Below are experts of layer 7 (counted from 0) of a mixture-of-experts language model. Rows are named router (the router's row for the expert), gate (a neuron's input weights, with its number), up (a neuron's input weights, with its number), down (a neuron's output weights, with its number) and show model dimensions 0-191. Each number is 500 + 40 x the weight over its row's rms, rounded and kept within 0 to 999. Numbers have three digits each.
Before each expert's rows: "mostly gets" lists some tokens that are sent to it at least half of the time; "raises" lists some tokens whose logits its average output raises strongly, later layers aside. This comes from a sample of Wikipedia text that the model never trained on.

# expert 5
mostly gets: " Genre", "\"", "with", " There", "”", " Inst"
raises: ".", " and", "-", ",", " (", " in"
router:456460474512415471535501503522526470417584455412449487526463455553465522491558466539463514555456434505517508490507445478487455419505516425520509488525514564508514482548475505497509507572538417538541465480511533505556476436579521476461552487532475502439542476446509483533474489429477502531520478473457580514558539495528499553512499564520539502554504546548497484476523531556417521483552456473453480484504433473505524478537568522440551523469535500474447469523475442482458468453458542486549494550433537508414497561501462482553510503475545519497543484462519520584476472577406526547
gate0:560487489575454410521567452454596546501470484499507457478477521569529512463482606474539532485511486559476513447479391521520514471517502499484553552514523528538495503484516493490532497491467490496398478535506550484524479503473525477504518526483567621462525490515560527521527411519426467518414477550508452464530489443559489475514527570509490450538543462500534530540429462517554541511549482593504506508537560534500483492505483459545603562533465399540482471482493464468452465467505503436541494510525529479545480530537585500473538491538484455475509507495515532501501444433493518500
up0:471529491497485565490536547503510527476526449463516510555536531513604539454426472399521524523477495527550596541536524502518477499503533486482467557482502499527482542548483453478534508446490528530500437461529492496484469513538548473484540454459460496526543567465492493472498536453507432490528490419472479465499479501585460518565511577523516478433497529487478499514430463438547501500448522542511479498514555533467561473508456543517532462574577505428486544460498543510491548490559526433513432481557554520568462437519482513505401508505471568578550484522519466464478568411399493485
down0:544537479534571477536475537450516515467437519496528434496551503513435515476521561511486538473477513529523489441480463520599469455468409510539534487457520491528542469534481559471546501474530428496525517514514439461508612532424543430549483533529528458503585475519511523554476443539578475520515544507548481545554478511524554522433538439463473541516477508499524468533464502516535504530492490534476463446490479549609476474487482524498406501531429463539438532485490555542524543523474479485528521574500520512491449500428559400569480450485442486467488481507467555566543472513474498564
gate1:558548451534431536568457563497563556516496465483505478503523512479458453475520542469498559510534572417449495519536453514466459492448522480475478539546455482533471521488581523454435490485468546522471409581532492527505532452516553539470504452521453566388498537515493434474523490545495512514487523492544479478537542523511409533554570500475522482503438464513522501407470530517481519475515462639461502498556470553474453508547577448567556557488498468474524526497529490495409468531424518503547462491528492507537474547551480478496476552559486466459524482527547533494480473486475526492
up1:482479473610527553470495500578536510468498516489470502534489539504517507492508456506499518469519535519505454523568478528589519508460475609538539461464492547538513461511484448524441425505421514430481508493538565525504516492549560492437476534488434451506538449530495501546487496453465428570483508524504472490471496405488486483488482468518417559533465502466567451519451540440533501507524557561461501523511534424482465572566467479441558440500455548476452479562501490468445505483507563604473487448541604475484481511497452536461562502533462500555501524467541482520529467479523439478
down1:513500499454504529573488445480466551446411534489541462530523496504507564493497439496474495473446498482457481489469533423507516461494441482467560465529471491524556455509503480475466533496548519472489416536529491537505578556474545474463609518476452477456531477541592587533462489530488479514506480488450447385496452457482568516502465489464559543579477466504443466536528534526457525494536547485569518468607498534487560553524484540433528520497427478554488485466540511557542474560432493512518538432518533564464569498532437457451475546514532523476490515546503558505458498521508467521
gate2:442567492492565515471501437463539492456496497501536472565504534467484464574435487402494520576497486478539522415552517487528578457472550465462503518507471519544470428509521532499476527488495469444566487452424501538535497536471468549469578493500448517428500563539578489455523499478501518491489523481504495444559519577538497474533502510457507511492495546536534589526496520492438437506535432450497446491555561551423529488426537521486554465590504497462506485499467536540574512552545464489509473515476433515469539481504472462526565602468536521508506454464534455479516439549504530563
up2:517638518452618537513542511502513462489559430480397605486515513467481563499545564520512507569518504507567470521475522491504517534473480495484428464489506494537500553460495573471517411490437478507523439552462509500498491500516490482480536500525461511418510534545551552456467499561522453530461517527515459468510521504491547497518569507496494552459550466462602541524482506431554510582547462495524513549586555499379472498446473538434539491532514535514520449503510505474502533457530521503469540510481526591533488461487490492484526509491562511567548520488512519504503521485475558481
down2:488450542460491506501494491531534491497462489486522557473509535470512586483402505475525508498452494528502521490460474488489581537522487487457497494490492417560504456531583520532462475486475558492544471441501546486524414586542527538532462507450540478527454454457488485495556481519405491481473509540506475510413439473514574461516522426465464518481554486520501509539500549557505539484517499580391533521428476503451452464480516511537507524598490517456447437454497520495480555531457552525541504452520446437501536554528524505485573481391444444524483568560537491493439526460552494502

# expert 0
mostly gets: " kg", " km", " lb", " cm", " Species", " metres"
raises: " as", " a", ",", " the", " and"
router:472533472530549442473611433448475524503443539526514482572473525434540528504404541568462514531499489516458508454571535509496512450444567540451543516472525441522491529456496544511487440477523520450509514480485433441441497525524513503448482535566484562529515513543443486499470503451546479452528463568504522445521496449505460450455456464535513548438511429523522553456501426492520482533448475540528464554526527553478546445486436445511523488500462518491483498501463429494533473510544548482463540547491509413528487560532479469571511516529514501428443525495557449553589540436500459542
gate0:455535440504475511524481494503570498494534465454439454529506456556463506455471412522523496512486474482502501525492436461497478466518548483538489495559512516492479416459546497530479450497558508426561390602480474475527483489404445520507579481531579518459448522470480458503502467603457415452481462492507519524493471460496501455504511461527445497442488522504432436514476568473474480480495508537484509498505500469516513454497477499521562481593536448550483560562572479461525507526539541436528451546438569535503547494429504508505429475474511450534529459423571527440518493475464481484
up0:543541521459562474553479522433464559405501581506481581558479529562529498542499432458561467503455525420556517442475509472481447496539489426509506470494563491510483451528518541482496513527451565507489533571539548430540501486496471552532465451485541468518488507583478527502536528533518421555465536451494535524502594477490480478498528502539616536454450588564470465471421535499530440537455560473536503513512522408497527493524492526520511483527499473528497511537449501421554470429441477525565515448472510535514451460463529546504472514538544518516542471490525497480454472536511480493
down0:550479599521542506496437521404575359476508428428480362533497461447520482624524464445446482573486476581518512459505440490509544548530479456532453523488454441467498453535444565548484460490461446467549489461523526542522543494539513500487502481511512538570447453517506485422492477492501481521470481411493482497507480492513482516494515480512479547477477503541528524532492501508529426525473480519430446456483516409520480549494486535541516485530539561506488474477553519485504568539556467533521557419520547510501533572489483496471489465478499529527497528497482521510487489510554488504
gate1:454514426467495545453537465475557556526514486521524483545548464496477439491462428525413535435437521486552534527490491473495494469516422461499454477468572559518493434466481509505349526511494454546513496468444493492453569500509503511480495587552437511508439468532491549448546471483496516485539487487523511519585480516503564540505502532486470500452448465441512520454484606476509398533490458445501578490578511494439536524483540524471560482564435488524551486488439542511476455464476522515484457504530493574552471488494528513551520489467486509411571509472489541560496500498487528504
up1:497519557479510514473507531478494468474433467518470464500514528417535482497494532509479519480528472447498544516497568548455432423499415505484498398402472416494477580500524541452478575592515492534441536512469568490488448444498486517510509517542531444485533481479492477479503417510489464436461490530481497546503502451542515505515495501499488479457484427447484490469456472467489503518543489466546507430510473596427551585506520514530499569541408556448523537466574496471511454467476431571494455532484530519511501557518490537518434520457577530465414487444500529515495479498559547542
down1:537503508477404497483482541570579577473400533541434510474496564475464503498528482509548538486462490446469453515437475477504498495539491474475508450489455468453485505509509451506489459474486511536486578496573538543533506555525523537556434506505531505555421481497542504538528468541432456502484510505535519517480521504484480521547495474525529514397491527472583608470523424550414486487503547475445493486353510456468492462516534466520469543494411497496509494483470458510479505473472448444489466473430512486461485498498628485482494455502573502491516540546560450530465523533535475489
gate2:503457520485522516496515603486522531510453426456412484485490392471440426488571481476563502525525498499573597504544423504459538550553464544489465465563560523458537489538488509465464487530433467454509480498494476532477541504440425515477483489494514532500457497582554532502516571458511483501521461522539433569536518485506446493413450568492499479553471547511530520551508472544481496504474461532527520511534471556471504561444502463470535549502448528456438518459470506527464493570475502511486515484541516499467466508524560573418419441469454490470510576471435466505482518450511463542
up2:505498494482481529473484522496492496561500525426444532609498500527487390453511607461543586548501487514554566465497499443527536522520428491392483446539574525535581467549529513500445459549504496492548502494491485493481486442515486477476429509605545533517472466580504487481512419475511448447510512542478497534554536486505558502477502494477593444467513568435494513524524463545523456481461466548451497484503531445504519517517497510550482530490496436489481477466500531465434536513464510424468485430542492514476432418472501571535481513454534498548473543443511481481457473530527460475
down2:511566508441388456566473495480496457480500554581498447471526480542497447481515452441500477462487517498447403486578512501529466564506574460601547533495548459512477458465487503457507498483477489486570502535462582500569514456502516533540519547503467462533549475497501490498443500509507513481496542456560507491511546467457532537511496480550494450525462583507464506470435521520435433515522536563508473485284546525483499546490492506506447523486475479548449510470497494513478466484516525594503460551498485466490537538557540522467515475505533529519482486466481500486498503531575519469

# expert 7
mostly gets: "See", " number", " dr", " Preceded", " conv", " rem"
raises: "-", "|", "\n\n", "=", "\n", ","
router:505551526449508512476509584483474501530572530540594584439471528494536507493439501476492489424532472581567511511473488516538558476565446425470446537513458534584464504504485579483503475468451441485450508450506465439423484533492465502476517530541558431502451523484488493494513548574529529464500561479505468519540471463489550488516508498484450458469448431473435523535446484478551494495541581417558521519512471466517482579510469569446477492518504454524535513526490498473460472540521512448504503542494447522491562485478555465535464482470461418477549433551476576499448497578483454507
gate24:515500492439472468501452523480582487509494506519593530535540481518547490537473460477426520535480507477461504518500466520533556495531486528457519554450466435525537519483528508527433473572537557502471446535442543500499532539416463465491470484504445513551506507479401464530403463406483555466509487496468505479547457582523544485483479454438462539515492532500515564535526570601503475565452483460514551495523552400535511484503429474540551496561466577481476484405519472472472453489507503555464552496457475540456536513566477513493506464539593486521563472493521460505497544471483556505
up24:560437480487508533453585576429567486523381475449463538447514466513549540506498476474494475426550562523462516439486550502536457455500462554496535527480551452509505497501519508486527561477443508520560533474482510443517498491517522528490501457527503498542439418557500458490575525514588603403442488473576535507480519512546533481467467517473520560426511519543527463463503458505492456421507533481525537467478501476524478466508480522559478574438523510467398548546513483457484461466512588528468464521499432524480413484515517518479510499462514487437447467480498506499506470514568519495
down24:558451498476452494536559437568566488478546431469469460396464520457489474439516527466522531505500467511518489516493466481533420521430479521564513456450471456393478523526460536472518588498485434473465465476548542525486538477518455552480578494508524542467567453429469459519531535479530480505503506496563501531563526534541504519522461532447550563549503447524534460562488453501506459454460538523568487522480474499443545448471480496519458553478501517469539441498440512524489591559584478517543480421426474512490471499486548532542518467462542447484577498428507534518515506444479473516
gate25:508455491451490497516532490498450563444452516498524548446491472560422545503495450434526526488514480484443506496479540500499523489500512458501500506560478510555457537452522475493536514497491510460527454466514498596441442542487494519513549522512554486474451523458495502510540523480466467501540520504469451524499559487482501521521416585420476435466571512466625488525550519441504525515579491485504433547520492499491509493509598549489492461477553395585482528384511474561500538557479522517470491534516465530412474541449524510487490469545378485525449480492505493488551561530482551573
up25:551528510491470422511512367489490516409400502482565535517470491502489618493471464543520490506608487561509586545470553452540521471533495482544466566526539567530540485500501451502463476487467524509478500493464622467532485544545454545498585484529516461504474496469515504502473469479453480579543508529485517483544499470498492515508428572482502467478544476439558464537534482465515521512517528446511570523514464479524547559524526547454509488552535523521552508490523429472404441481505484567538493530480521491499511540494487570541531472464466438492553468535497546497556511458507541465
down25:566469470485578435497490522457425517556435484469458472498482517421516476494494526527488463507497489488494509476498573465524499486502523538536507542554460447465461557433467486491541539473466537541494538496550509539525515551496562526537539553418465491459496437533612507446579462503505447522498500452476458429504550532501533535491435540423491547434494486456494580525488478450471433466533501511515495362453495514520470472528533547544458445555553546525520495534457445491518516508528541512503476452507466516557493555524488572464503467524457475438444436487429513554523549474465476425
gate26:509502588495499568460484456483542522529461461404479459500440524449488489464495504460499461518523556515565521519476521541518464484484384623496413495515507567619548448552489510475523509498495535561529450460510487505500466493485538547551469502509525481496561504581484493492572491462471534485532527540489472502505434469456491468512528479515495435487479525506455416483483583456536550520452460533552481470482437550441536498517479483468498527494473557476497555552457503483544468482493482454542578502537491483525378473467386549477493459512538472532549545479451498503543463515500529495
up26:519453505549523470425459456586524469427445450517507469461499499529483466502513593493456494459522573449470555560460532413523475560483473505485478501411518511529567463510513475495477569460503497511479468465448511443520507528472519603435468506480514484491493560507530552495438506485463465507551529497450531524540573531514521550486443474540470478526444513473532547512525395501492472443483471524497486449528512489408472433513497477443501515492516499502579511559553451503469508502548421515512419535478458427537466555531445543471504496430503520467468547526524501466525548431453549580
down26:426509506549518417506486555479509517495475512517498518584517455515524479513547503468474414501490551512478529505394486493443496523461554555481526533553514486496512490575538546530486534528514456509496498478531482485484427467498519492585453438532469475531518513459520537571465455514477450486436514525483541467503589456567485544571528523505484437461511553510525488470463500503458419545530490463493470496370582472441510540561540441529457426522433563508584521488529512538532502482438542460487499532505460479542496589498501528503539561589456513523529535470481458468453522537516571510